config.toml
n_layer = 11
n_experts = 32
d_shared_expert = 0
moe_layers = [1, 3, 5, 7, 9]
router_score = "softmax"
balance_loss = 0.00238
init_std_router = 0.0141
lr_router = 0.0016
norm_eps = 1e-05
tie_embeddings = true
lr = 0.00203
beta1 = 0.9
batch_tokens = 32768
Below are experts of layer 3 (counted from 0) of a mixture-of-experts language model. Rows are named router (the router's row for the expert), gate (a neuron's input weights, with its number), up (a neuron's input weights, with its number), down (a neuron's output weights, with its number) and show model dimensions 0-191. Each number is 500 + 25 x the weight over its row's rms, rounded and kept within 0 to 999. Numbers have three digits each.
Before each expert's rows: "mostly gets" lists some tokens that are sent to it at least half of the time. This comes from a sample of Wikipedia text that the model never trained on.

# expert 24
mostly gets: " D", " c", " L", " T", "201", " C"
router:518468486514492490520538490475520483494421516489473520495544531465505476488489505432444522494477502491446523491505511515479506522486507515495512519503527486491505498482483483524522554497477486488477491510468479497526492452525504544483451523478478517504512556502486468477477528485524482496509471510477476581505433445504542492499494509527526516537468515509497470492503487500535535539501514501520504458500475511501463516511510467501524489524493522490516498505516500498495505476514486499483505477483519464523504481493488488541568550466539479494510480504498470478452480516491548516
gate3:504481505515536508507485509516464481498477449477510505514535525536547515484553500480468512494518493556488486484504512482479534501527537513519488495486530504532479516497467505498492465487500520510483507502500519522503558486470561508484498515473503520482490499555477497528471491474492471537509445462511527490562460520495505497481493501503472500574486460508582517497504516522502456490513507522456473515462535508487502525496472520498496550513496512462501508498504500507457441483494519524488493497487532508481485484489517517460529497503498499578497512571499484499501502508509521506
up3:522525518515525487523504510497492524545501515530501489522504519495504499519528512507494483512465458518498507511491489501470493526435486493493515457551536472474567505495536505555477509474468507522520472467513491509500484477498480500490500498507477489541500454517497519491490508467493504569500510477493500493476482530455478524515556487492532546505482516489465466433509495491512490500474530484467509494508506498472502476480567502507491499508535491495471487503550502479529464474473486477500523529520498476474453563552502455504512476494551433458476485501475532516505512502503496489
down3:500486474480491500474522488499519488536527504499517505508494497525444491500507524554501476492516496463480496557497504450456523489481500477501472477497486500482461514520514539491503454476501498508497507491508535517512426533528508539435453484481550485432494531500489533497488495493479473542498511502500539506441519526577491502509493442491497495484463527500453498446521523508500519499518512495485501506518488499500451491471519506502475480486511522481506517499513510453493490501536503473509498563507512469509498490511489488493508493483534524481509494502501482506479506574445475476
gate4:490498474548461562489479520506496478467481473490539550527489497515487484500502520514531486477496495519464523477500493515509550560500493456480502477538517486509517500500506497525476515498514483462536486546507470500512518517471431485500473527514502550477510504464495508508489499506491455515522494504532535469478507514512508464451536501503489494484479449479542501448470514479452533500490508518490467482465504565502468497456496520492523523517435487482525498498469504537481536562471487503520497490503501538499503525510483482496495502469511489501503492457502433489473508482494489529
up4:502500495511482519572510501510495478526527529522542464502513491510502488495501485493499484492475484515524473494521507468503528557469498499528472517515491458501505475463490535487507483522493486499500511444490505517527501510489486499467559489489500499514498472527499486467532492526501440437499485499505477489517501540488484499506514466523549518503517514470489501480506505496515497588485486498508458508507576471542506498501495514514482533457486485470483529494482493488467496471507480444518513510521497510465460506486538499520497452505553523470456429538494502434516486497506509500
down4:517504513504434521502539534511486455465498554503512470511435477570519490498492468524484535491442517524479525519496494509537499528496457490550499491536524498500496470507485510532469535501468521519496483480479493536489504507505484518535453498504493492505501505524489504516490494492517514468485488484523499519502477457477570484538480530524504508499506466520521460503518529466468497472476468537532495477490479546501468502489500500494473511474514543468499454484486482423461503506534484468490508470504486510478480481514465492511480464513488435513501479520525500478476484518493490520
gate5:497497508509517506533491512532509542498501536510541529522504522520502505511501509518522513524495533538491509504470524512476511479500501501518512535507512511464499508506506555497508512494524471478486518558503531444453476499486500531477522542529447506508489500495479482505465482472502477492508462465460475489495491449474494501503470491486492511498500524491536502454476506486500501482467523533473524487452490529478494528464508527458477446533510548528509424499501503555499523510462523564483509564464557495491471499466517507476536513525500490512499483470469538488463479493498522497
up5:506510493534457529513519499491505508475506494485518520549511521498502520492501493549521491502506500485555481485546492500519498512519501527492570459515533463499504473530523489465473461517512518542450501522473487506503466561501482527482503496515512539489502513518477550492510493569518544494489505505496495523463487510507513504492501505502418432489496479519497492497524498494526474520450516487497465544544522497520527508494492478499450537479531518500508508509474471467492568489515475500502480505543511450499466473510489497480510519537531458502530505505513489507516511519546477518
down5:502509541452530507486495458526513484480495462521532480538487483474499433502562508457467508498477476516507499545528507530497503491495489443510495515499529521495546529534491523468457526449561508500496484483548470504519506506495519515498538527502512508532493517478454523520521485504448503528515465486502470513482494543458501503490481499499494523501514519494508505522505503496520524529489483511505513458501503526508540499496471492528476491492516498488500452478523497479496454494508528493506503487526500530488546500445518555504528439510495553497493525478446485504565525497513517516
gate6:504494522496433483474513486497486552568484557515517494497514520499528503544468511538495461492498498518508494535537528527523446503501481513475519478516532532467508478493461565491518494501523502498453495456510493483484467554501511483485551534494481490488449513545504498484529501442492521528530498510478499523513490473495484526494496497480471495504503475486500457511496507505494488428478534512516507498482478507512510499480512528503560504505484551485496482500471458523501495482505498490481470490446482528494514527536471518479541523550502482491464522497457489479532475508499498485
up6:466464492500510484497523461484438486503516478519531493467512527503468476502469518496510513524504531499477508516498499475536503471501490557477454501481521477456486490496471511537492490497486469526484507476593517460461505504510514495487475488506576526527442503541520534500497517481490452502498491465497499545476499479515497510522490468488538479524568494490507472500521534539488479456534506533488510532518498539481504451499521486491514454500538521499447492504524509514522520505490524480507483480498504505501443511521509488483556491493542506520512496523502445505495502506511506497
down6:482495499488507467505532539489506541516487498496528473537466495505537518469505518458480500490563512492511506518507491478505481501502538464497505483496463490505497515488482499501498527495491441452498502518533501547484516487534498500563522513498491500501479468467487502483527495493440519509538500528488489483504505510496479501501477498454520514468496523493527506486543497486511498501487484505559500539491474466471492520439499513500484508495493496433504484518460460533496509538522477508477505562480486525459521496506517522409492484524514492514522582511559480486507491482486466479
gate7:528498518509486557504532495538502536501499526525514433504521526488528510489528503484522495523493499486500541495544542523533481478499509456503503487538486496501554436524445450506494476544502459515473502506463489502498507492547480530562503480472500468494487532436511511433513489498490472504516510485526520501493507527467523464497500501523534494507470479536504462502499501495478520501443509470496499500489517480515472472497511449485496500524491514490502478505500471499477472496467451496492490484549487505488491517500514499534488524505494498426489489521502502498497507489533561449
up7:551518497499500573500545530553522502479490502525518446473524486502504493473544525457518495534494544523514539521504510551487497535472464471483462504534510484469505450511501451500537514501505506512472505501479499482480501483524506496576474457498497513489450542456520469486526473503517472477511489473531436504513494503505523479453510493491525495502462494537523482461500498522490502503498490499526473483493489480478487479489487469479475510504492496502517474516491500497507490510455510505478492499533487495517509535484550501507467448507523480500448474543508504506506472495520563484
down7:492470478482575436504516449496524502504549503548496503488498499494508519512484493513507511491424508472436543511500503536528489500499509498505491499502520515506483511477442508531500513477449485499534517562526497506492506508494517508497533493490460504487513483527516486501526504470476494485508500521507506506446496481553529517535501499502515489515497515480493513552468522490518497481517497541479538509501456492501492499480462510538531511502532504468506494502494509371543524479500518500505514504473507498517486474476501475475531538510508502481485498500469474501474548474502499500
gate8:527459522461496512535563456484527542451467461541500513502508498491490566463541510505507502526454517486481482500479482460481489530500497519449463495511544469506468536500434491486508532503492502504463497501493494549477473511514523560494470452503437506506433480499489474497497484513505473531498478533482514503468456493514507497513477503513504518509465475460491486494498526520482487490530499466496515508496528507504494519526484483514469459513452517495513505463490521510495507485499486484487462473549536470492549535489510486501463499487501495499501509503483467498501502476505535541
up8:501435480463529477503526503476505524503501479460475501564492525505501514505539464507499461519472469478557529508485494507482503483492508528517486547493536490526450499525421509514475540497447506468533516522483502465503421496536534517506480501520513537517471504487508510517530489507488496513481505529506504506506485455496501504503479494496492499509495460486544500508477496511491499467503480493486515510471497481496526535528502470552522528506504513529482516547503500510503497485477555475492492485502514462504523440479457480459493498529433525506475520466522467497471525518472482524
down8:476524499492528498543497520502501464513518515506494505472521503502523463500531496448462525490536475520507525514487490541499532505501484559495483513507468547462509512502506508487527456520475500490469485465492489543558528506505528504488481507512534481514535506446474534523500520529495462499485493547481498510499487498483492481516493499491523542492513495539475501444494498521492526523480481511514477486500456521491530521489460534469525468562501428506505504479565494467481515509524486548546523486492508530496491535487545510495515503515529511504524471520513479507554449500483548532
gate9:491482514495496502516517494477503503540433482492499445506497498506462462473541497496480519485536513491517527479505484505518560473475504494485477497503484514508510472503493472490556508502487501496486493506537524545500476504490502524535519500541535520535483523455451505577476482522511494479529536496475532470546506505524486485519500499544568546507537499502517521531474501492465482538498449488474470497525513512467468551489494500509496505498478531505473443479512494513517483489462508503486488533501527490507467489449519503427493483493540491519472495463497521513505521460502529489
up9:502521508507480485499478490503490498523518535512496575514514487505518495512452496484508508496490494520449515490478519512501476517470467504489494492483507512509499480490488488517468542502502484498601510537519476477494500507468527492440493470508475523475522499540501539501516496533487487515517504522589527501494507492482524492496523500474457429488528503510458516494517474496490517497503494533504535499475487508441518489568512493471475470499530461476492525537553535559501518512545485523494499442467499535487482494498474508523504517489512536479498483496501497525458525514492471507
down9:522498531519466572521514503475504514522499515488544502513506514537495485498460503535472511490544500504495510505490533511467507448493487502473473449502473507534552499490501523519500487493500520517494489490513488508495488518516536501473454499502490505549533515550511548461502499487489466497519471499499501481549472490506497497498506533524523505455538527478493517510469491531468517518528493511501508450492525507495479485500497472509490490474521500456503503505511520550516495502510499462482574496500444501530431492572498498514494484436522563506504495501472511550495502536483515453
gate10:517492481484510494501498501494550523477475453495501535449544506475484479494515484508489515516504512516502500530533547494500509462541470457568495506509526534496543520497461487466463466501495468538531492510516479468497517521455497504504484488479506529465462494500442477526494515465527471516486503502533451495516496506502497461515506507493535464488505491542476460490491495493499522499464503525532481484490494538491462531529523482523536483503513505505448516550536507522497514480502496529476549493545519536497515460479522452497468467509497510515529501468446501514501528504531474557
up10:498501494475480511500489526502484491532471449512461502542517505492528477528524485534461496474512507463543547475489501503538510484482477469519523460493486497501515507457539549529513491449461513498488471484552492469468515506563504542508491518511489517483539542474532491460474540481567517529463514510458507487502484505478516445511485504500518483542490494471469466495487498483503501512433514497502481483505470551470497514504498476516504488508547470494548492509492501456464471509500490505455475502511502570492484504493501513447496498492506468485505524496500506515510497502460523487
down10:509543499521558495545492500465525472536516510475499495521517506498477471531458505483513518503559502516509432537495471497480536491503510503513514519504507497474505489502455505498440489543471486504535493430518466508536496482498505501497488470487489478500516526492474446536476492502491506474484518496491492503459551545512515493522480493489515536484503489485482481507457471529522552533539531525510456499449504437495522531527537515488530487471498535500481495499500532492489455484498479517515532511454480510481527455487522474501483506507503463483464550498468499506494487474492525525
gate11:542442492513548491523511504471501495474486495508491481479500504500495442507498491506449497477545482501483499514461532498513477517512498480533459489445502477499537458505544496482486522555523521496518475511491509529508501499526510519485499479505477506507478511516502477566503494551515511502517503442479496507474533502479492505479504501493531493497565492501453506464426516520504526526474455475465554464435501515468505502499501528493479525501470516507501519489488446481487494480483521539447526486527495499433495533522512479518493504518497466470520503459472509511510503525515520504
up11:480481531510511486490479520511512501478506490497492493498472503495496471481497491468485492527506487529465521523499572504489451470551495498491495509502494506534549508547455489497526506446502505505518499439435504502513487463480524506482492482533503488519480490440493505497566501512502483516471485496506508511466512475490495479519495512478403534525525506519508527501504535476464502496472514500522485502499491499478474492553511526535546463574473502489478514498513503485461491477496505508504471513463537494525493529550520505530534498530492481527525467464520520486511534451504519485
down11:500463461521526456494492512521483539460491501497467492495516507495522490550467505504470470477486496479488492534518502505493481486414504526522506481515485564479532501519504450503488530533518510501529516528515506490513502569526467477498423510497505494525509563537537521499556429517512481498506498481497502493500512523464550484484502487541503503437512503461514501478474505498513512484492485567491531496536488502504503490535521509513505520558500481491514509494487493506521471478530562553480510509478531514497510482517488499485502520482477520485513503460507522499506498502487494494
gate12:428462525502483520510511512506518508454482504511509496488526459472508516503498496520513559492518500509536522495516490493499475496522505488515541498518501481506489472510507512452484499501493489544493501489525517468492517501528455496497514541444478488538555430501503476508506460494548499436530477490508520510473489557493502527523507526503523537495519497473496495502450500501479519527503504565467498523495542500509440447469490540480493497495524498498510520518548497548482517491515506539550456475535510489470501498509515500514470510480515469471525528540491498521520549495496525507
up12:540487499470543578491502500520500485504502454461531482509506530495505460535509452509502501504532484511497507503500531470489474448452500474471552504500523556518517454523498498488436481528461444458448512496488540549493491495488501478505484485468481502477452492526468528530492486438478496470493450497496496497495528528466496512518502508504481490512515519570547478502495503499524495495504527465471506500480497479492503505544458544517500506491529521503464505501540504510504477481501490501470492539509500493502456511504480502467476501467484525501484488503481524507479471500473529516
down12:497475449524518555589494477474518482495497483505537502499468508513530495560494470499463479447503495499450497514517527493525490461504514503437522512503507520502477526510500524483427489523470488493527535504509482497500499478497545511511502513492488496500500521518468489481471480476509473448487502519499498504496495498469520546476459507538521490477486506493477498494497483464495506552515462490496493525508520485479461516552505535495518532510497534503505501525528480511503490500502577483495473496487547470504451497503514513450467521500490523500512494451491539504492479536434507506
gate13:499528513520494508481471497515479505477470542461522494487555460517495551489503492477483544525512516561465468470537500514471523509502518488503473472492475555506461536495506537500501503510497499490548490503496488515504470496485469496479485532508544504528496525495485498495439530506500493540481540499489508526525543463523503496522446513506511503480478540499506508511507495528479529483530514503495491449501495572495477503486494518496497523525492552504504510495532564502488536537503500501509507542534524424505521486505503505509515569508510479475515460500497496486544522443497526478
up13:479515497518478499549518537466501500533467515531515542448493491494531503475517516497513515523482535477431479506488497424467528458496525479502481482466495516531492493465522495477513496482477498487488460520497495510565513458483455494475527477514516493495516517502483495511503517474462485500518517522501514529545518426519490498476489467524535488488482491515544498526531444521565479497485473529455478508505525490480510513499540478501438477485481509513490506484524495495482486483474500492503488544462475470482502499472513551551506527520512507494501537502515472466491479485520525509
down13:527503539513481535532495527488504497504480480482468524465468539493503469515515492504467463501483487491495511553549556501495458496492519512517488473513515476510487473490515466491440523506482502521468530516495481478477497515485476507536510474501481477515538464521473509472526508485463521519517451508465503517533516471542481519582497505473550526505440499496509437495494501457464532530568471486506496484472510517530528535490476493462494454505504501516469463524516503559460516501506492473499514510506496514495521524515501483467530495514506493500485549529492501499474508500508500539
gate14:483504518461511522495545491505522497446446483514537522499515508501536489467485450510495446502500510523502516497510498499499522502479544505529501488493495519467515519521538501428509499491489505501469433462439498450512477504518519572486512471502478484499500476505545500505507503491555515481491500523487481500518436472490522494499512507486506501497467479493492497562529521447519503484500437506510512491492488491462493469500461480478543507496530435498505459492513474474499443528504514476490515495519493505503454520520497505508527538473515445504509497502479496505551499508496500497
up14:487506469481508522529513537494527505525495532502544507501526523510516480469512483494475516560512481501498497515500501498516550481495560538523503472485461493501532550518504476440500554507503502504513497481498510475548483492523485516503464528496490498490503503504583476511502524493528482511463455498493501532523431517484470506493501507460504493509479474490525517500558515450502498496499428519520522451455475486505458523473488495486534524492516481502489493532486487490502482524494513463503501494522501553510508481525487547523486511472518468492512503527525487536527541455445494502
down14:537519487472503505484540438485524570475492476531546492535506502503494470476468502507499497500518463484512506483474481495496484510506466431502486524472486477526500488550482454477496438515519470506530485464508473532480498557566490466489489541538496495485533505536509487452502470487498515507518508488486506544491482502447492484483484542475515513493448497467518457549525504483490524468499455475515503495495498463523523499507498477536508491486543549481556509492505503511494532497495501515521508536490506490484502457470495506475540493531497514470491511501530503476481501496502532484
gate15:507482503500464497505496466514473498552488514505498464449532512455500485500534483514508507496475554519487517527505491483501502520474477465512515512515502516501478464508515485505482474517535508504509491507527535522501544449497527511475574470521491481502488520499470522459469477558502466514481493448503556488519500524497498504519515488506466495498492489526543487490504497470508528511482528507485496452516511431502449521552466446510489524507546483485527485477505499519491476520516519489526514490532514511531528573487503500494493472578523495484480480494557496450493493503507491483
up15:511493461496504472480505482517485498501501498509507487466493485431481537447527465501491558480466463477498501595479528501509491526509442524494507489504505533465506497523533490500491528482508495483475498493498462493502495510460490526519564520493487462513454499510517506503535486522513517461481496506482496463444484481520480542500447518526530490522501531513459494549482503508515524464488516516505473496460496497494481559542518468501489517531503457507441523508494488494512497473470479525493502486510507520465505545514511515548537537519502467498504485518507517486513495545492520475
down15:499466518531546507483501477519489467547500492501495484507473502521457549504516497534499467502506525538508517521510462504480524473484499506477492510493522505522521486510485548516473475472463517505503511497526417531507496498465485474514473525493475504504457487506498501482520508513486535498438469538500486469496499473495482517498498490495491465553512463505506505551499499514527467504504529471453506514512486498505463524513478504537501507544508452483489534484478464478470520453516492523478503532509483478497488527504454523522515493493544501537510464535451511453514589507498510553
gate16:520503494491499500509467563496510516491448407495517481512520502493499482482518465541556496462472507513452531502490544489509523488497504464522504549525504498490520561524456464492504492509486522468478469485482517501515500480510483501496488510524485474479454546477516508480510507458508519520480501497500517489469480432514523511484489503503522461522487497473489463509490506499502531521505524462499526511548536492489446524516490463566488513516482520493497524500527502501501476497488508515493432497510473506520526510472461451529493546507471495496502516491475448485518515461513523471
up16:547531469518499537544439491495488475559545504503493501492500511486432487491468492529499503481519546513484474506493526498540502496506506530477501480530519492463484503507460513500463535473505486515518492499536515541543507509502535488506496524501504540506504513505500496495504539498510458479546487500479500515516536523471482499488511472509490440523469458519469476488498490546520504480505523465512492491525449525503465462525473475518479502506507496491480539486517502525525551531504437451484519415473521517500503494468498502486492469495474491489513499474524501536508484509542466545
down16:503484485508501499482504467493514481521440492493564495503529470495505465498500493499504495448505538478485505477480506514484490428476500490508499476477503455499482535511498476457500511466485501508523519516504518476530520532466503503516509501500526507483502514499442501517484511547485517488481538501542493518501498486508591462506476527497483502501447542507515480510500511524467508485506518497500517545505524495521467465503562471510498502536510536463467497560502501508553513507465490503496478492503518469533506523498470488543473437476523566503499475469467501491550508502538528498
gate17:519462526510504495441506536481467497511469483480476468495516534498502552500495497553521537544502502506504492524493513526502476501509506481514504490484575471528530519522512478505510497503573492489486434462494522537530527504494515515470509517514491504508485503501483545468507486495478486481510482566506503505467507507496529522493508505520513502483501512479484505472494503532496524466496497474503518473472504493520541497485467496510489570449480498526473552494454477505531488462491502503555483491530513504517542486547518587523503489502470545500514474471528490495519496520488536492
up17:547497489507524548504482518511529471490485517468501510557518486497497553498481495448528445491490521532493501474542523458539480477502505564420505500493509491492460515471489500479534502526508453516484511510497511488502467502512509493461486527514534491495500498512488491524535487499499504457502560524498514530514456490510482494528475482481510482494508516495512479497518492524487497505494518498476445502499498532518490499501486520488548485487510448492496511519501466469508502482517486550520514538482512522443505491567493522508512500511490449506493534546500506439416506513505523500
down17:519515485512479517496538479541551524523498497492496512457506529500454555498528487491509466484515527500510490500477472521515539523526507501506516505464501529539498517530489563495531536540500489507490476493570505491513487513521484500497544509559498457504495542499507551531457511509500520464501501495502495521480490489517490514537519516520455574509478465516505454481512493500494439511483480448541497487469549526525506472499469509529503508506472504466473532507473493480476480549504500537508500445487506463496497502515517513524492491504478498519478535515483447518512529500495518459
gate18:491502526467503548494502526496524486473469465516501501530470528503486446512500506497555516499493505514496511473539529513522469529527497529523522506496479506510425458486503498522519483545500522474491531486540480462471498453505500484512522488482477493497503489490454493498512499554526552495477483476522512469514471499497521512497509550499538491516491478500481494517441471436503523512498498503488529527503532480476470483513486499493480508519453529458489496489495553500498475500501459514479498476495431478510493496518515501515498537558446537467505571527505518505520520498472480534
up18:500515527525538504495532500494501483475504532485507486494509508513493538504452581502493509515521479536481494463529494500501513499499487508509479493509496496501448564507489504490500479496465538538479509513498519528483519536523511499532497501475531496503550500500546514498481500455430467494489481495479537470534520513524505515520457456486517515517516520524542507535490541515552496501506497467485501520489523492469492528518454449512517495484503521510489491531508498511509506516477525471534494524522506513507473421471500506480509494452521579508570485492503467533503505490488481453
down18:483546479474528484522504512520490517511542455499510505500510465492504486495521495570492484433490499480433504503528538507523549495494510471544496533500490531514490501478503470467481540471528536477503490494488489479494493428502482469494495458558482490498501505501540533535496499476482462469521499519481498519507531520472523502485513515480537478509466507471494500510502517486533501499514550482517509486535508445526483521517500511451497477440445489500483514500532469513501513473501512527513506497537500510552460453483504497514494507548501478492557496496491494528501542507534470502
gate19:505508505446445501527528495488504500508440521469540465520564511538494555498475498504486492494490494493444566532499470518488507560510494516493516496473483487493447522489464502504508489494470482522517475506487515464500479516514556511511495470506523463496497513462492505507494458489477484495469446461500443506504507501521482514511533491516518502511466470542503500513505486505565478499514496482496483497510522481474473543504462541497510528539444521512481513458508501516453487482510513434493508477494505502522529467495475504478499480521483506511500450498536531517526511496465503500
up19:516486476465489509562511502450525495503505532469527475469505497500429485467470501495487446477466497519468552488521521477493494475494483468485495501479523548492512510528480456451530563508445492497464489522516522490517499503491495478505461489505543488547511545508527497537520463477527505533471503497499507476488510474499482475484473507555521486471476496514492502452515493510496507469512502509502498526483458476512492449494559472528488488510515508511504522488506506576513474517498500511511490533497503517491536463496498496532523538505472480475501493486557470478520461514464500500
down19:478545496500500533503490495519542513476548505492476509488447452502499489501525526465502471509461529495499514482507471519514511486517503484488510477487501459527485464492479548490506512495538480463455523531508487519484495496498543529498519458496504510501501482511498521478515494523511482427509515515483530519508526492502492504450486527560513510476489532522524465476510469513476472541501500483495501502513487510503510504499504488467521506509485482490510450468536477572493522479533491466522527484478531497456476559457499454578543493533515510524510519491468485503483431480481478478
gate20:501463493493491477537508494502502491494498485513497516504458480494479544494459564495473514492551493510503516502517497495511535495541520498472490466492491508525501453530500498543551488455465482484540516496442492481533553566509526539486510497516494467495502510510497492523502493495503528489467510487486472484484499545502533469455527530497498528484504502472510493515499511490502502483526509491511501499472484510506474503524461523524507508534500465573504451475519504532481476546467519500518560498499547496485524510503532494510497505509458498482454518451508431482480480502431487530
up20:552543515508502511504464507515487509492489463462477445477498472508549493498511499455558503536502496489547513445517501500503504487491536497491502511511503502497531513509502473526464491495584508508519482494501480539496489474456501502489517508473494551475469498501502492490490484494512506534493525493498583511486519488443476508448439481522500506462518551501492543484534503537496488498490480472531486531515526476494512469492506499534516493515475500468526499491503497470515496505485560499486487521507487491489511500469520490474506478509472493551550547493456531542501547507509521482
down20:523527544498507490489503452528472463518496488460503512512454479472575521473512529501500523477469487495507456486540509457500503527497475508473461479484495494491555509479479436477569481449488545480533474503470497496471513509442492528520490499516505471524502499528476535505510496511535501505478474501501551513535532516461466482465489507435505500478569500503494481488468481496471536511501490468468537499496519496513490485498490512506517513481506506480486509507462490477504498477487480487492503471528493489474466520461500479476515489499461483444456517492502558492504516499501514504
gate21:499531483484512510500504450475512485524502506464501534507491468502496506419496467493530492495438503501469529492509511480491480502495496498510517527533534503485478487471459545538470476524519507469474499500492518512496470489496526474505501516503499478491506500470474521545533501498497475495560449495500457455474509475516486542433499548494500505503497497521488490486504486494538499544521558485518491494544545497472505500471502483499535528493504551492497527517489495494534480507442516461457496501469531495533508465536521493521500504500494483485467458467506446502502504507502530425
up21:497487509483485482503498461512455511523506505548497474519496462522487549550471557512474512500506512513497499521457507490499520485507493489506465488490479501496504576501511451483515518533455504511542507514472495478505494478501505502474454501491479485505499456500524494492535489508501498495431511471525521486542490531484515500518511471508489485505518489494508472524469517507494522451499448505502502447521450492533502556556499518517489489557452485516510457515458511487498503482563503500547481514498481505482518532451456522495492458525555523506509486513507506445521493488493504500
down21:503516477508514458498546570486506475523499479518509500485541473512487484497470514495428540501568483494462506554519509508506537496470494499524478501466500516499519488507562492464521508503491491572502541495550462501498493515501480491535498527479476523527471512512506504448462494534507494485501500491490521431492478531521484508494479526490499475457509542488451537480532506495490510519519525472485487518490472498460530506512497500497562509490514499499522527497522489516513508478509488497501536464510473525518517574507488485480530464518483530479499511481468481471520506502509504456
gate22:537513494481508497462454518506481504488517449505501501498510453500570493426511528483504531506485490547506524498497497525474523456493524511515531463497519459500506476506523500449471498461488512448540433517502498503502479493432472500492500462456500495495513502505442528500467550514498512584482534482490468525528507485504529496510480465522527520475533490497503485501505505485510525501484480501475514476535481522471523507477469529499508518522516511502520471517483497486457511443474483507476510510458503507469529516513518490506525480508494467476458501496508523499479486479519544504
up22:548498471478532496500506523465502530499527495522473519498502501550509526466517496518503481494480506461515521494490548458491512440478498534466500470517466512483534513545545467496545530472520499509488529478511494544500527523501546502490492441498475511469512499493498491507521505434501515538521474466492503486520524484492500525534472521493463481476504516516517513504538524509527500496468523457491531497514512523504536483482468487438499529480482501441511467491489487486482473527522472509530513519521511558485494547493460545572480504518463501527499516469503479481483482514502531507
down22:512490500450465550475520498533500458523509509511477509510502457490455478491513484493494473516503478517492519506490478481519466511473501464514440524513494495528472530524541480520518510476478482482509533459533479519500496454480502472486498488492503434508480510501522532533494493548508469505502464558500498568509461490495479539486551496497513535490508449485491479512497494515485491495500499505499519524491453510504546518460528537412536496518468538499529482523511518530518495505491522500501533471477474485460477529461507464504466510517448495494479463509483529496492528500502484483
gate23:451502510561466532506478510505503503460512519461472512529496524514541492516509525506497500494500508470491485499491500477477562509500527471473520504473514487459496494494502499532474487501499493503474456451498501464507515482500509468478511544494494498514476542501493508466555518480498494480539508507501520515495534467479533441464523477512466498500489498477497467483499524532479483506498463540513491499482468472480451482500495485486508526543520535445498512501450508472504500470499491516581501513530446504501483516499507533502432510527509497529502560472477492496503465498493538432
up23:502475505508480484492540466517431530547550458485493487510498487516491542455508522501493556476500503533502475497531539530483508433512491555450519518448518519514516464500501494487502504539487518542440469483496469505504497485490531492502508450494501507510476534513527518505556534523471487434553531485512495480502518498547477483496462457492485517508496497500520505519487504484486471488503503541494503508456485491499495553474491481494515520500505502484506512518488497557537523480500499523526487494453558507457527506524508512527502488514481490502495507454518506488520503505516494477
down23:482539575491498451511511502498548520470554498452471523470499492507505467520472516484529516448508447484530504494460498482468466541499501528488497498484541537502462483492500489536479520471478455489517470511494506503520479552518515529528484523502493518557478483480515467539519494511485515498464470497493533541553529498493507464480514456449464511489501498537482522545502512491502509501504537501497444504487501535481506490490469478490461497506535477498497531485484501486559506545471502511522506480506511477478495506463490525469522519534532508491479486526454495512493517500479500519
gate24:559488472480522485521501510508501547453485533498507465514481518507491489483492482505517442486487503501523507528500452513465488467504506499484540479488476516509501489487495488498505515454520469499524478506470528527511470499493504512471450505497450508501571523490490470473498508499445487491545521511480507502471520499555510427476498488498517500551524489490499470496505536490456479525490523516497509485493509468529492496498506532471505507522477488492486518500493486501447530475446505522462519492489527529483517520500500472504461441522487503474474503507464435580500502505449467516
up24:493546494558480569467532481522492488492522506452516510481532512536508478496499502529507536494501552502517493521507517512564465568479487496505494522534473498475551461498497504449505500504486529500498501500515505500512499535518520502495519496495501488493455495516480524529572525505511493476468530486472519492522453472497498501495501505488485513504538469541516489490473457505518545506545457486527505489498474475504497490508500533512491467481488512502480500499504474452496469527507470511553450512512475479506483537507486497462538515544541524511546523509492523493475484500564496533
down24:513500452530499512460550505496568477493554517497511503527516525528500491490547488518463513489523427455523504502488490501414525515476451467466523495482569499491479471497544496547503488495501548492503522499480490486488508493506495525467499488476514533524498495546466499502478535510500519509508529505530501502496470486512514472533482500498486505453504495501479477525494510504532491463508505483474511523507511481455530574478495488517511500508472505517498523478493558506478503522522526485510480480505473537530518500495549495514472471498451517448500512473535514509511536509492496498
gate25:498465498534493499505517499459480488507505468506551500501508478456506519464494509511498474473485487500477485470494564500453503487500496486502491452489492468471512503515484513511498484484496491487479478509502490507552440513486448516501495482487475494501478534586497503521496504509467450495491473493549495452514460507419513500476466538537540534473499466544496490532498536499533481499493474535472523488465513511525489511471499494509519490441509519543495464521484495476500505505509494520475455503516508462456530456480446516456496497523506496508471519521503539486502529501501526497
up25:508495470490554481478493482475518543526514481554516481470475532500491502532455494491466532533497434467463477505497484474501474499487490451477561511495479517459502474440484468482471529498516495530520451482504480475452501475506530451493497498529508556475490504503537478510499498491477577471507504530485473452444475493499509553517480467561500477511499507493503503510490491504518496506503470497504523549504490499514506479517526479511491518501498518464488516526522505489516490513482534495496532546489472535501512458502506513524526497521508524543546506522509498510510515479509473472
down25:484567475496525511506505473502519502491468527517477548481493531562492490508508476492476555522521504477515447505486506474509500495513504491499444494498497466490536506468513516453503550486502486488504491499513533530493554490487512513505510517480509505516522477458501496505455506525482502554516487528474506546498494508534488565445514457503513500466535494485516534491466508444490512508507548500473505477519483529519496544515503491455499450505515496478494508459504510580466508472519501495501517540478532550471494552506491524507528504500500514484519505464532504502508503507486512456
gate26:515509493488492508488498504508570498467486513505476512564501521502502513477513520468501549506532530530481507457482479437509553512499534453484492501516493488509498485486524447498452544473546492491464516499484520443501511520516452505513452479488516498477500493531503486564487504500509495517488523497515504521502492513467579473477495487476505482484493488501510501516534500545520543575496523506504522507457493531508446500507494454485481472527523456498495490502498522486520502496461506519490520518504530478486509521526485496477497504510514499505517455448520454500503514458459499511
up26:497490543478505572510453473484494507540498506502477458476501496462489537500493503486526501500494498463539485517496500519510520498512532501503549518486573500501493522496529501504501478490498503511483498469497502585475490500495583491494552509467511532515479520512502473493530475505512541540463477512492508457500506483523474517522519505471501523508490498500524572552500493516501497482556491464452449480503505453487500472513490511541503514487495502514498508451523498476469479495510481516517514506500470534541482470500502500543502515499522486520522518530486502514495482544567492495
down26:511479499531471495497481535508523453569521462509505476490531480493534477519514470495461531488548481538500503474505490498469484493507505510521502515553516461501555501530498503474461503525512526520472425491502556491491501482493523496497488527487504494504491504498490504486494446505498506476522464475496489530496500525536495480530515539508448485523505474533537515491508511518471492501494500493449514523506497499486515468469546558477490493525519513493506495508485478500537515516493461506526496504437497483500497484499505494563477472470493488464472441530533493513436492506510559463